{
  "num_hidden_layers": 13,
  "hidden_size": 128,
  "n_experts": 64,
  "experts_per_token": 2,
  "d_expert": 96,
  "d_shared_expert": 128,
  "hidden_act": "reglu",
  "moe_layers": [0, 1, 2, 3, 4, 5, 6, 7, 8, 9, 10, 11, 12],
  "router_score": "softmax",
  "normalize_top_k": true,
  "routed_scale": 1.5,
  "balance_loss": 0.0136,
  "balance_bias": false,
  "router_cosine_scale": 10.0,
  "shared_expert_gate": true,
  "init_std_router": 0.00867,
  "lr_router": 0.00121,
  "vocab_size": 13540,
  "norm": "rmsnorm",
  "norm_eps": 1e-06,
  "tie_word_embeddings": false,
  "optimizer": "soap_variant",
  "learning_rate": 0.00298,
  "beta1": 0.95,
  "beta2": 0.95,
  "max_grad_norm": 2.0,
  "batch_tokens": [32768, 65536],
  "max_seq_len": 1024,
  "train_tokens": 478400000,
  "max_steps": 10542,
  "dataset": "wikipedia_en"
}
Below are experts of layer 5 (counted from 0) of a mixture-of-experts language model. Rows are named router (the router's row for the expert), gate (a neuron's input weights, with its number), up (a neuron's input weights, with its number) and show model dimensions 0-63. Each number is 128 + 24 x the weight over its row's rms, rounded and kept within 0 to 255. Numbers have three digits each.
After each expert's rows: "gets" lists some tokens that make up at least twice as much of what it gets as of all text. This comes from a sample of Wikipedia text that the model never trained on. Tokens count by the router's weight.

# expert 31
router:171145142099128129098148123176134125129178155123138118151128151165114121149142093143182135126138156100145136102117141155115152112056170138120124112136127124132133102104147104123133100144148139
gate0:085116108157129128165106139123116091146167136125139096089173181165107136136165150179086145119103109106145113154150119112147128165145099101139168156102162117165087123110137129088113126140090110
up0:131106130167095143103116133129091158146117154083184161102158115121116137138176171156159139094112131091111151147089128086147125152140100116082114129105112124131108080122121118117137129111143080
gate1:138118111100112177077102092154109106118132158159128134132144125132159137146126115181154113114113120117132120124121157117129144129161138165110119153121095087123179187160130125106093092137108104
up1:138167112099131191135104094138103106122105147164094129088124104128094120150090099158157118102087102136146126125108136128140116139180167120153119091089109113131101113141117142109121126104088094
gate2:142137107118125133106138103118113105107113134166129152131067139123160148106093146109136127122160135146072133136147129121169109091117089140152156102102170110121123163126082124104079159142170101
up2:121155107134113127144134099145148133165108181122111134079132130135095104134105108177108135123114127098125179109128128125105147106107146141112130135117122201158153108122128145169129107054086133
gate3:129088134173110119084160176165113111123104148128086128140136174097137126137105094131163096104144116171107097147144112110130083132132084095155155133138143164131114173145107121149092109140106104
up3:107142141179116086104135090109127119114110145117141150089142216134114112159081151117163093142147090109079142163120128133115104130133169160182151095129138113128144129156165119127168100115121116
gate4:136165092130118122139147123136142108146122096145118146161156155122129095148148116127117055167126154140146106182134148151070185127137158088130108109080166106116156166133131120098119115111144134
up4:154108153160111117120119116095121156095141161088154109110112097171140154129123135110163180119115130164082150120107101080167123131124062128116133122172090142117127133101098138172152147116097140
gets: " in", " on", " at", " from", " In", "In"

# expert 49
router:161145144118100200133122148169160161099141123063148141142130142140135138118089128114157147143120095134127123157118149163115096105108114148149148115144082151112165096152120114121146128102174161
gate0:132151138135092129118159148147124101154108157128137141128159123158213098134139107121073155127087156130097153114125121154157157134162123119122165091116121152137134137098121146144141134143106155
up0:113110119124165082122092104091118155071120109088136128138107101115080176076125121160179113131130080140133111120111119102137136113114130123115119112146155132097126120140152124152115112124176128
gate1:106091108159127121093135125113118112149156095177125148107130133131089183122160114133093134158140185124084145132179134135126112156157126138118107128099148154171139186149111159118127109098085134
up1:130170074130126077120152099150124158145174126109113133132172135120171154125111109130119125130117055116117104149108124116131097116125134077167135097146117118110136099109141138173119144162095116
gate2:133144150162074160108110122146132084128096085134122134122146087110112134105115122154112107120115142084108133109099177152160125116110144136151114127141115165133165153112134150119112137088086130
up2:140135147119150098143149144126107155145166156130116155140126146152157099147148144090137148130144123166184120135164080097135113132140098105111143118080130133118125094124105134138138123145160124
gate3:115151123157143096076129117093124128142125146148140109085121127157153128142146130173144133157085166121148137136136162122150123152122106139085111126122143162161092138180110183124100128122093132
up3:142123092123117103151112167135130093119109106094106132089130079105135111168130101113099158128104160115148154166137087165104128115123145137116131138127094112099095112185163121081157123139138096
gate4:082120133059099118130113144117127112146089110057136159160118132125101120095128139128149131146129177168136126132094121163128147111176121111137140175087171116133106115124139129116118098119153103
up4:103136115095128118153157104130135140116103115134102185101121152125070134147113151118094160133127110160171114148146137146146136115151127134167099136112148124133145151107113124111127130153170142
gets: "ic", "y", "\"", " A", "'", "'s"

# expert 29
router:139113178105112129132126122150114123089166138130134193110115142103157148146124170114154114149118129133158127119148142144139189091100171119150135156122102126134091137084174109176090131121170114
gate0:123123133130122099103128140132112087136129121190147139092128125146159119120114129137145096134154099142101157114150164130102115103157120131166148135112179130125120134148090186076157152122114082
up0:141132138136166134129097089110132083120140140175125109107126122155146136177154130111126170149158121168100158137135128114123161121148091154114124133102130123112166158108145124115140122134147125
gate1:112168139144134123133118104127175131153142099138119114126151142110151137141128125131104124123101138127103053065139091153149145096151137163132136142097133086161110135109110097140103146124132148
up1:114116141146165091097129128121080117154118132160137087125124125138125148121114175104139149130146141123121176140111184096128142133105130108129166143156145163141147101128181185163120146148145098
gate2:155116049145156145148072138113110087140141094147120140097147155102113154116127115128112162120118120098139123116106100115113177139171150154105130092153129125122120166168125126125160120111132150
up2:107154193101136124090167096176176160122111160135152147137095128157144110105156107117108104105145151180144137134122108132143093128110145122110136137125130108144127099104126128145084112147115124
gate3:133132126110127072079117105155129098085158151124122101098117054101134151092133121098145076087105108134125154128153142094118113148087121134121116150168089118088133151130119128163155183122138144
up3:122121163113128102090114087146139104097195149124115110088120033120124159101134127105156094117109094112118155126153169105115107152105129127120130175147094125088130147135107133169140183107118120
gate4:150118170175087158138164099109115146134115153133126114105161118166137173080138087126063148110144136125130127134184096106152108120130121117128098150109106147055113154118145111132109175136133145
up4:118095133098110108121099120094129104145127162120107090121112183134113113167149158136137096137146181104122175130136109100149120101115126155152116108136125126106074143139085142094172091162118171
gets: "S", "M", " E", "P", " U", "B"

# expert 36
router:139110161089145176140094122145127156130156116087142133126140139142095123128129158184151156145092114097131099164151140141121129129109176094169128135111109099109135124108130122166142131096135135
gate0:110126115108137182113096130089107082162131071118114091094104125114114163164136115120131141135083113102145112068120101143164137121135097158086141145118141128146155105120155105154173192119119119
up0:127158130119172142121115149142158151139163096157112149128115107071087176157159126128129148129120113145128117110151123170113091094140142139134157126110137090156206100106103098102186164112138129
gate1:107098148127126079107119148133079149132141099138108109072146060161141125098065099127101125118085103105145133140141113121151123192093114109125112153114135081085154142154120116122157107112157134
up1:135108141105138087120143107142111118132093123108081107088162082171133134107089131130108146105104110103150158129128128099152143180136143100148111152127112118066156126139133148124129107127155119
gate2:148127122110130118085090126157106121138118088169115120117126094123128124119082133113153155139153102140074108164143144119115105155163131104194090124170097088113160149159082096096114142086088140
up2:095125120134164163104127120129126133150108106108165090177124125118126096130111108130168118115120120103089114164108122091125148119166121128160113127136163098143137126161121134093142171083140117
gate3:156118123128149139129088144144151110103125104145139112138108164149130109144119126140118169129141165143176094119108135149164114138114138120100123146119179142124112151072155143110117095075119145
up3:155129120128156129145109130128146123130120112145144102098106143137130106137125143133132141136144175173173104103123100146159126140123164112108133136109174155111139133089167149108104103085111112
gate4:119055121134100146139152128119155080166155111141129093126157158129126144136149113140161144114115150158109109127147142150120107142148100135167086131143130134103118137122169134142107122128067084
up4:145137134119080153124141182084107121115105114131138092148176125136139119132160152177140162097129143140118117129141090120102145129122122110148063120123101126090144129079108126116113131132115150
gets: " D", " C", " B", " H", " S", " M"

# expert 7
router:158139178117085154103155144176125180137151105063121193133143145134147125128109124142122134158120098097148120128104109147140071132098146118130122128129105102081112113100118125122132092135161152
gate0:135115131129122129112113118144113114121117136139109101164148098126149108088112109119147086110127151071132131088148109107153112115129083076185125134102145168081123085119131163116145097142159120
up0:106167138100143132171127162109140104111126124130128108095111143131126111128137165109102170144123130186149171153113119154087131152101137180055127127147089074134108184139070083133109128139135138
gate1:158146113111126122073147118063108140134132122131144140135180155103089103163118112052168140135148209088159101146130107127135115099147115107153118147115114141088145126134126105112113117133087100
up1:142112120116110109110137144124121156182107122118170127117133118120128159127103138116123119096109138132126142162115126151092136152134112122136181125117123169141133116128152151124140136169119103
gate2:144164126147114151132121169100058142129130153119097112128152134147085088117126158156153102114129145130146136113165091166109129151126100139176139139100155124103130163118170094108140137138114143
up2:185115156123123163132099093111111104143150123151113121152169146067153150118123109132082102084129167109136119178132119120129162129131151130068162130100145098136161102140146153105125123128126140
gate3:121140144172142089120108131108119089150146111074136174113112107152129156096078138060108120165115120097161099159142136103162095075104098104157129157122113114150132145100105126135099066125141125
up3:122104112140110144083104171128143078106133140113126151142150110107133192149110132136079113102082113082136139136105145086129121128136124124123143093122134118076143134143104122066144105123099133
gate4:108115112195130115111127120166126115126147071094094119105151125114115150124122110182120131135157122093141099147119174112146115148122085137128151129090132173119111099135137143129122135137127125
up4:099128120157122122132138137088096153177147110117093135131146165089143114147122111137122095115161131090077120141143138080166091174143085151124167157096111158098113118117134137150104105144130138
gets: "h", "k", "c", "m", "b", "g"

# expert 11
router:134132145119072138128150099174183133114119169119140122133094081128111120131124129159132125121178122109117124088126125141174119104066179125137152114142129113104167144150122145115156131106154133
gate0:152130126104116136133108118139096128112128148133105089132141091119143118148102149146093123146126182090053113123168141105155115127108106097118109141112158098131139163119145127097157119114133119
up0:138148134139132106131102139160134115172090138107098129139122105161115124140135121148141129116145103093137116147132082106142098109119120150159128161103160115153122190114151115109130114170148139
gate1:126104114173162152135124137152139110152092117080101136162108115113109131084135123112162122116111112123147106138072104124117082135132147108102138116143155172124145167106149124100145161197090123
up1:143096107134137171137126130127134094123135130104132127110138073125118094079149114115144106112101104141143126086133089111111105162156106136123090134134159142125118150114144128112149135173112146
gate2:164115142111137121099122125129145129115102110140114133099111076124111166099105147107093105175116113122119164163125138099133096151044118182103106104105168105160098154143082115123131119104165112
up2:134147152126113131110166127127142096128141153124136130159092139093160124152127110147173113113139136116145129106159091127102170135199133059173146147122114133114108126145158108112116129084120136
gate3:095129141099074190087120132122115138099132166091119095135129127097177136181107117109140116117117111088116136104138139105134123133111113147095089108104122106132139129143143131115119136132126131
up3:144132179112161106135109141148115108133147121157133081174113125138083128097109146159120125104144142138135138164147093149130103132180141105123120113097144113137158093141085086135127133132150139
gate4:062105158123140144127104114113119137109145144118078087114171146132169137122118148144120127120108126135124151145166137103153097095143122128089155079114132141140105131155098130139086129192134107
up4:060129160110134103131146109143116160120138128084079104112150142127151159144110134168151131134115088136114161122161132121138100105140137143103153090152107172121098124108097117169097135158139117
gets: " on", " after", " out", " over", " up", " under"

# expert 35
router:151142155113125165178134119146142136090118164114144127180115126105127103121140164117142146111141159170139144086145139137139154123121122109119137104153094125077154093103151161108104085138166147
gate0:126122129153121120093103147162072129128128129103165110135177099122121118135149134107131167104151125155109156130127132148110163151169101116151103089134115105135091149145106108146128151118151089
up0:105115128173132114124143122170107147118115142101112121123126119102098099122160122111107135113150105139187171146136144143155134117162118151114128105181101125143076156136126147128138127134157103
gate1:128126116137136112152163129123122090113077140097117120119136133094152116148128154122129143125149152102118129130122150148156101138172178105115128135148154152108089157153211138107125150153130136
up1:101136112121144125140167138107145076113076168091118116104167128084140119148121178132109137119136137079114124105090153136156100136148166068096140143163156153108099148135172114084123131149123136
gate2:070107119137100134134143090111101152118128127123124083131102097105174161110120132148114099111121111123135108114124192129136118145138088141156141122126132121123124126145117155157177100106118126
up2:119121129095110144146131122114109148123116118130149101147116108099164138116116141160110103100128102134149103090116170121110100165156088146144158134130113156131155144138111157145162107098138140
gate3:120120104158127144124120158090103114156099096138145186142146124170106135108136150165146157118118125116111133171153132117136126108082168111114154124101110103140110125121122108143097118135076156
up3:144128166109143115122126101129154122113140116150137096117109142120141126155124120074107095131116122114132096087103121140091127133167089133139085140141136166133154141109117156149129119094168119
gate4:125144108155135117156154089167090124119152130151124170148131166129137104122138111165136121162147117169140141087164120098111093143136083080132100152089104100118137110125124121154116161137122158
up4:146134150133122143084111150102128121161105127120136103127124079165127142152141109069105134092114141102100085139086129132136146094138173176118149116185157147107109133130144158114125099124099102
gets: " that", " he", " which", " it", " He", " who"

# expert 54
router:179142132118103139135147141157169138076134156105134140158111126132136121112108135185159115143148091108165101124117145164092098127085153111125131094121107156124099099132130102127144097100173141
gate0:097098160160195140127127105084147123117141112123127127135140093095123164091154082102107113133133149153109144133135181104127101159124096092158097130152168132154133167146114163137126100144098102
up0:154155136150143149126165115136157104157150112080144142150138171145089088110113082126134182158137115124125158099122106116156142105142119110083114109150111112135137126143114072156178178123133117
gate1:123139114128137150087094102122184074114110120137124166145114110079168139119137159120124096083113126158119125119096161116128081115138157135151087160106115086129175137137131095103114144119133152
up1:131108111152131121116128136114152102114123150115161166103096117070154144110170160174141113108122098102104133132175134080144115103141177107086101144114140120127142164163143149095104162072128142
gate2:081128143138102164054147153135138123136107117142121135119095152121170102149118107147130113126138144162099119162159132125159077127109119162133145059106153094118121132095082185138154124138137089
up2:157187106081146129157126112156117145134102110102145116128133133160150148126131067124156138121123122078136130129146159144128185150117114144129144189097141144152133175157118116143092105126138090
gate3:133142113177080098118135176115142146150108151135149144112148140093147138091151084128170128130157129125127150129099109150112112151157158117125136117089130133117122138143121134123133121137118122
up3:148153096169109108132147139119147157146105146178132184144139116141126142105129149151155133095136136127127106125118137158109122145167149116130097158147162169140144148128192133129172165161115131
gate4:123096142123128132138149114131136135113150128098059114128142088120128100161096126142100115153128143146153093118099140122132099146153137108132085092118118122129105153122110118130112105163156118
up4:179141143123096114154159128139104133106116139071058105128135113124142108143120127127106098151139145146139091098093121119137133119138141102133084099131104123133111148137119124116119123152143110
gets: "al", "in", "ar", ")", "el", "en"

# expert 45
router:179171097111116147130133144171141143170141154141120108141138098152101117144110155136161108175142155142145162138089125136066116142134136095111139116173154117106128125120118127104099091129155144
gate0:170125094133167109109077106137090125151104147151209102140146114144152142140116120096125142111141121100083124144174147102151160149143161107074096124108094123132136128092172102134096118120140154
up0:164126097134171106120097095151099129154101147129202103159143122145137129127116136072122140099153102092083105157153150123147149148129156094082121124118090119141134124079158099144103136128140142
gate1:133140155120117109115098160128105139150127130124130138145129123095098102129152122041114145119099130099117125144149094122095148135133124122121092132143139109145113094115113149100105134125168099
up1:139145197114111102126091166133109139147125134132135126155138108092095110143151126053120122120120135109123124139143090128110142115127122104130093140139151125153103104118092154116094129109178110
gate2:108112150111132131131160129102119140166156124137151160120104173111111167140151133133116147106097142121113116153175142120108063177121087104135097130118111182148158128143126140132117123119088107
up2:115100151128125153113135150133120129155135114118172141114118185132114177136148120152121164105118142135120115156163142104120069174101097106134114145128098155137125139129137144119131144143085113
gate3:168159137101125138161095102136111111113094120100116132131169084147145142142119115101161111184130145096101156151140147109133116132114146150127159139156187146119078096146158112121160131156093121
up3:108104126177129109115121151146161116155137153142129110100099149125133099120136145174098169086133125160171109127123137170125139106145097143109095130110115118153159121123138138141105123078143149
gate4:173138116135170121129147150149124113125133113120138182134134096099162175121168134100101128138107126122114183154098126095129079147154116063138086140084113132147160151149137139143155139145106118
up4:088146124138087139146114087079128138140122131167100092105134149137065087122095155163132128160131159111148089104147120150128193109142135170126169125168136125159109105139148120104101140117149141
gets: ",", "),", " –", "\",", ".,", " -"

# expert 56
router:184137139119116162164126113163157142113108151104175160126138115140167071100126149133108124088121157157194115166136142137126111130079135120107157142165123137114133107142165121145132097152142153
gate0:140128109135096163131126108070136099124132119104072165142137155129145130142126141129141158117123136179126129116152069088131133112157136127126130119143131145151102105147149084126155140108145106
up0:102136132127145127130120157165121152142120150158171099125117098115112139118132117142120079138118119070132127139104147163087144148097102148138125133109117118108160149122114186133100112146109150
gate1:081119151159154111082115131120108137146094124173113100149167145114127143069121120155073169148125168140078160123159149125123131159137123156168135091096182154154109149159147156126130161114174130
up1:136155138115128113110103158090134097110123150143110130151136162134104170138119124137138167132197151145111157130111141172098140092126091158099145077089090100128099138110140143135130144129182154
gate2:152129126162149096142143121140129121141133129120110143105155112131106095113100129131104163097136158097169160099108075159125142118202126124131131120103176141199143119097114116125140101178146130
up2:124131149097113156113114147136118092093128130105143100149110132117143153146122113095154125135125123129127086137098179082146101104111124122127139120176103132082106096176133157132087158084085102
gate3:109119153104131162137154127116090132128139088144136150126134132100118149068130115090148111130136172129092135152135135111104146166137179151170153120085126116131118083136153135112099122139099124
up3:103107143074140120128144135115102094136118093152109148144132110134137134073111137111150133138140176157098111137119112091115136160136135130141134150110108127099132097117157137123116115128113135
gate4:096149104179146137160131123130163145171103156198083127111130146140137115146108180131112120127139130154130164159118115106112166132118070105148166135157146092142110163161137157150132126105132142
up4:155094140107130102133095185100137104073179133119121104170144157131146128157134101130111162127118096134137096093106129084117130107119173103151098102125128077133130098126127149086111112099142116
gets: " a", " an", " one", " first", " all", " two"

# expert 58
router:129156122106145158139132145129178151101164147142140110149112113135107122097109152099160134136113147140156140102090115133089141068123163144107157142137061150071116131129108133103120082118131153
gate0:113134158135097185106134150098142126164119133117101165126150152143081118111118107117128084112134120143155155147164133101131110140120105161128120172110126136117141142146072113158115144129071091
up0:139103150160093159100132142116158162184114112118102125117126147157088117123107122132117102126114109140134147160176140104142078134144123163105145178115101159125109132145039111149121148129084104
gate1:111158152098187119141147124133120137216129082183116112139114126110156151132175110126119124090111152144156114114120159096146151125132120128187091100090131135115114183108121142087123113107132155
up1:105142140117159111128144083111125131187114110154132090116116126124153147117175133081125175087107182138162115131097149092162132113155117143158079113117123143137104171118123148082129110091123140
gate2:113091117131119108123103118133121142110154126106152117168111138136105146105148106123129112080112147146092148149124101109128146144122136146079156142120124129115141165103084160153136144119096123
up2:136087118113168148131138137134107121146157107150110152157158131101159109120110136152121126089127113143083162122120115126122157165142150162067168158121103133097139116123137084108169149110120114
gate3:085138133144139097117129110098105106125137114152133152161170096133157165137137110163068139157147173111158099120149108100140106112177113152119153126104119114110126127126093114105124109126122156
up3:149151159092080106140135153157157098132135152172125122110080126100113130126125109136119104101103091148079149119091107143138159100100138120130106148136152093156119111146113116102137172131139124
gate4:112133128169125121102107111096140081168149135147122123124133109147094150129152119118105106175097103161118136124149112139157148145118089154154082133133189123132098123108147112092099094097108082
up4:138101164161154128162143099115122159117171139130156133119145137143108144151118114130130160100131132111107153123099154130064129143071113126126175112137147123177131179149102138135104142171119085
gets: " by", " with", " for", " as", " of", " at"

# expert 41
router:154149129077123179144150139154154128120120152103112144141090124139127147121108131131128127136144117173157146140129103182103121113120142076127201147134114109098132086133149092111173115110143126
gate0:138144137097159173112100135117117167090084128151099119144125137131121114121102115158096128136056102151120137092105085153105176155126124105111134160138131139178154155123127099116157155146107092
up0:175142141106162172117154120117143118114094103171104135137132099121157143145103088128117159127055117180120104131118101166127158133132117141129133155097157163150152146107135134125147144146154074
gate1:118153155154116134144124114126099116136116139105105096112144162102097145095119112096122151143130171137125150132068118179086117160154122114127130147130140114138125106093061092118129158162106137
up1:155138114105115132120090125129112123078165143121080172140080121116133142103145176131132133120107154147149101103152159098134095110110140120119118138175083129142117091124161177106105156129091114
gate2:111157107104118149137141178134110089170096146134147167086145118160105181151101087137143124118102149147104139126106127131116141124111094134109160161115181182164106124138099118150144112140190094
up2:108107127084106111161089120132100109110133120142084131137110134141138144042113134117155099145202107151175115152101128134129150079096097123140107152108141133148125086088114125124112102141099097
gate3:147144072135141150110141094090144150154145086123119139109117111110101146131086157137140105129100162164174150173157104132113111107154142137120134122130153104141110145120119098094128127117138098
up3:099143167101174066147136112172109124091175120105165128178137121147148155086113094105105113125123131100105137121101141122141124119150121124111112149104142144116147120164137124157178115163111129
gate4:119091075109136166117123155116095080134123122183125187153132135104125115136158102162181135112143075122142139137128110082134127116115121108116127128108110140128127156104137130124137117090139122
up4:134121117104104178112082152118114135126107108153103121145117091127091134173146127133151136113131125156124153137113108108127142092166112113136170143137142105106098102114175122139179153097125090
gets: "et", "at", "it", "er", "ant", "t"

# expert 13
router:146139153095095141154118073141182179115162160131157138117096162161135090133095133121151141143121120100161150145119106166126150106105155115115183115134129126118101123094162139147065136112148131
gate0:145165142137137101129116103135135123140185135148135112125112129132138121129108134161128155153108144081142130102174103138118124130176147159135142136136075120144139120142145029105168125091067150
up0:118155117161130137170160142128137170113110138112120151150126148100135125088164090144105112148174126162119140150103150103144131121149146060122145122143124095176138151173106150149124125175141130
gate1:140130129126107115124094115126116085148180122101123119127152137131081119105113156113123119113106144106117145078107134146095132091149148153092140118149140150142109109138151161132164132128105118
up1:125123112131112154150139154112134157105094141172155170115116113107165180154139093135114155137158107155136126149147144100163122156111134114158122132121139103115124133117095108124116124108155134
gate2:115132127096145147084121099136154112114139151152140101148145120138125103153151113146116140133100150118167138126136135113108151101110100130130081195108164155143173115084139178151114168055063128
up2:112137087100152143071112093117149105109128132147127103182139104138153087140167136130131117099106146120161118145145117123105152086105117115158089169127147143133152144095125169182099131084078110
gate3:094096114134151096103139137120104129146108131141136146097138162139157116130182134149089198131134131119159105136104121099168124188167148127128089139116132106128139141169137107113153143143096174
up3:072111095133174119099137123122135145128102133118136143104106125128148094102178144149068154124113105118176120163082120139156096145156162106117121097101131134119158129181147106085158119134135161
gate4:125132127154149085163113120150108154144169114142134104127122088113135137142112118078193131140133140148145125115104091141136084142131107165116128127148130128148143127136144080148122113144128122
up4:116149088124145131128115139115131161185121167121191111111126136125113100123106146138146130116122168168118143157109118126123116146143142156125115141150160118132105140145152087124076150154092106
gets: "N", "I", "R", "C", "E", "T"

# expert 43
router:147134128121088143132138127200164143126123158158136149106107128145170133150127152129155154169143081153124169115092144159131130094070172127140121147125086137130150131116153142109142115167176144
gate0:123123105165140089113110143124125092133081135154145115115122149145139175130178120140081126134107128105134148140130101095090134146154128171102068136155113118179116161126159108085119129143119160
up0:161114159098093188155138117129114166161145138090125152118157111154116099123123109122166142106152142132155125095162158148135095109128085124156124105108125153097142132125089129170123154111140094
gate1:099136101165143150083123133154176094142108144155131123114130133089139150124144115103143120120123128145138126139193149140125104182117122098094101107092176117103113140124140151147148109163068099
up1:141142126148133161102130126174144110134094147116149128161122147046129145143164117109163140109151135147151156135138150137122138141121123124130126146082162115083137163089113157151138068153097137
gate2:131150156210117091110127150168171112171130117147117136116153148111136162130120137141127132143088100123130107128171129128119140134105161118125113155148154107142109133143114174080147163117110137
up2:161132111108108111151133121134122140113119129128118152063119086128133091155160121144126104059163115133132130156117135135176155151158095111117162115148104101167158110105140096137130106091141159
gate3:129109122111128155137099090135139146122126111155075122091124115138113141090140168125095168106111143069128123127136133158161130146151110152105117148146190124126162134124161104128119132098147136
up3:120108117104121140105096086127179158122113142138107142085101120144114111085153165111112186114122157055124142127149134118122128138138117164093113111156178121131151150126162127148124128125142140
gate4:104147124114175111131143139115140124145150127108105139124126147142128162159118103118101103104128137101146139104178089172128163155135110079105117143119133150071142113119144103092140110079142145
up4:143090137097169114125203168153119139135155121150138131111148137127097101073126123112143137098100108130092128159126117143106130086140130104173137115111113156155106123100124105122153116100072159
gets: " (", "-", " \"", "(", "–", " un"

# expert 18
router:133143138108101176150127122181182118110140158094147148142085139136160101141130136108169109115130079092134119126144137138120130133109123117145183146134108110122111118111142127135141108143172142
gate0:158111151155168132104130125125106173168102137137135149110094145121112095145130138135113125123104110126115158087156161056133102119103114148117094143103127113137125146145123107093092129122125093
up0:160119163146174138098140132152125157147149139138113166103124138149116097112130121137124121098119118142128171119155174108133094106084133152126113132120101124139112122138154107084073140116142092
gate1:103159102129112113112103118139112152102116153128138067088131119122149115100146093099116138110116153111111159091140116115118128120149117192086117140101176071134143119150112116134142133136055162
up1:118127106142125129168151100145139147085157151094168091105101123078105150085160150133129143091134133133116125144146152119126081081147110139113117134120118140117119101125109133142095119148115094
gate2:122134098141160153121111122088105098146121069117131148073176148095166146147140133122066129158136153120152143163131154138145131126143168108103142143105139140139070150141122161101128126150160113
up2:107146126171176106156172091132094130126142129111131130129161127124132139166129126117086142130173132088144155136097170131147108091151171130115125165113144132138056143103120129109147167130180109
gate3:115129122153090120123134189117083177153133130111151119097116114134129128140131144121134104107163172094140122121161114128134144149171160117079094154136149092110129135133139171149099163173118172
up3:119137142088165152119141138121136094173151171135172129130092154147161079122105129142133125119094155181090125149129123134165110099129121148123168108143154119195104118168099128133163072101120139
gate4:142112159146131129122148155122069137093134111148133095147115120140170104131080129149117109134154127124113145148160132127150175150130107130103135145133161140141127103138085117093102157122095066
up4:103138074132100110144121098127169112165112146128133150107154156109074158127181132117128127123113133112123123118114121143127085098150155137150127118100098118122138138132159113184124101153157186
gets: " 1", " 2", "1", "2", " 3", "0"

# expert 1
router:146101154076146128164119110188176138097096140117150108128104132177147132159083129128157120095135133113140153130164100128110133142131139120104147126213138180125169122124125129117153124129155143
gate0:118158148130171106146142144143127148115116153110067132160110146098092153078138106167091139112135151138123158140157111119129120163163108146102095145117163151165114135183151085165102131132038139
up0:128118100116103139100094093076116153116122114118187127108150100114157120179151155066143132152124093130126128097112148101170145110112147153122162118124092148105119114110136155120146143116177108
gate1:139159104121155136117126114178154118169150108125143083136107123083106101156134117169125134139112154101136146125102113163122113102151122125128137112114156129119110169137142093160144111117153130
up1:125156130100139149112102097163140126164153098128115107123116131074091112144084163166115146128126167108112148097127116155130093126140142137142156124134166138104116147135131082148146105129173112
gate2:134097136149133104101087123124109127166129147132117144141111119074139125149169152115105148126102122120154153116106150111118150131154092115150126122117144138145110163127115139114153126100079110
up2:116146110107132119110129114106106133168118150132130127157136089130136147201189167120129134107122134128136104125138116134115144132105129122114126098154165158159107138141163117104127088108129125
gate3:105111106151119110078146149136113123096142099149099133104150105102099136109115116134101171153136099143107140126129142102150178167188118145114130128101169097160120136137153128139154155097101128
up3:145128152136160131100098131125148097129092125099120059153115114117154132150132144132133159129181128174116112139085110098133149108144197111109101163107118155129142102153178140108096132112124140
gate4:137105153120125090151125123194133153114113120085162116113106105114173162128137162106124122141102153152095148083133119153114097118175090129101104125122134116118092150131153189166111110101154140
up4:129104188132102156113135142089115135134118134138172122127097165104087137143109170096096162133136141108128141134100120150133094117153086148118149151098143158130147156142129087137121141133126093
gets: "'s", " his", " the", " their", " its", " her"

# expert 19
router:155155165101125138154128128147186121103169151101126089123108148142139136113113149179152111132142094117141161111109155148092160119094160122133167116165123124130129094112119121143136120103173135
gate0:077131117125153158112088103132105138129104100122127104107111135082127093130109106142111066142134123156094151126134141122145132130165123125121097125073177152154142143165121108167117113138054101
up0:161105119115113091142130153107131129147136159130110132166170135140119153140136154099152119107109124073148123116149098135127088119117104150142152103143070118101129088138130132098148158120165167
gate1:107157093158099103094111123117095084126123091128110098104137132137134150153141153116134098149111152131141149095099116105121095130153099136151142134104185157165124151135108113125137153139103100
up1:138076117149118146146098133095122140093147144154127137164124137124163101149124096106080158153111150128140161117096099148131155129102138110134145095148136112099122129135139142145145138133139173
gate2:097165116134109111135106139069118118156145163151080139131181112094104157120153133127127113122119125140141109130087126116124090173143115152150130107130125152122101178106108149140168173112099103
up2:150111169154160136122122128143137128092077094113156153099114125133112127132104071085164143116141120125111188097143135088101158078135135150140119104103115150130160135181118152124091107128110112
gate3:142146118120120123093083155177088086127142090132145133101109163086128128143114169128144122125151149134108111127186063096145152182135092132137133114121133147166132155130130137164139097149124112
up3:093098166139103143155111130099114095145126152117146132131097101151097124134101097123129164160127126112178120142119130147083113073090145132144141149135131148088113099101102105071109115099112140
gate4:094103075119145117109082116146105084139116152144133079090140135062096151109133112111133140144118139143098154136142144149142145106164131139113161130111125149138134143155102111125148120100117117
up4:125139126175107127167150170125136154092135076094147153153110077161096123146117112148112121098095113147122120091132157106147117151151141104133088138161131107122108115148148106107111107161121147
gets: "|", ",", " September", " January", " March", " August"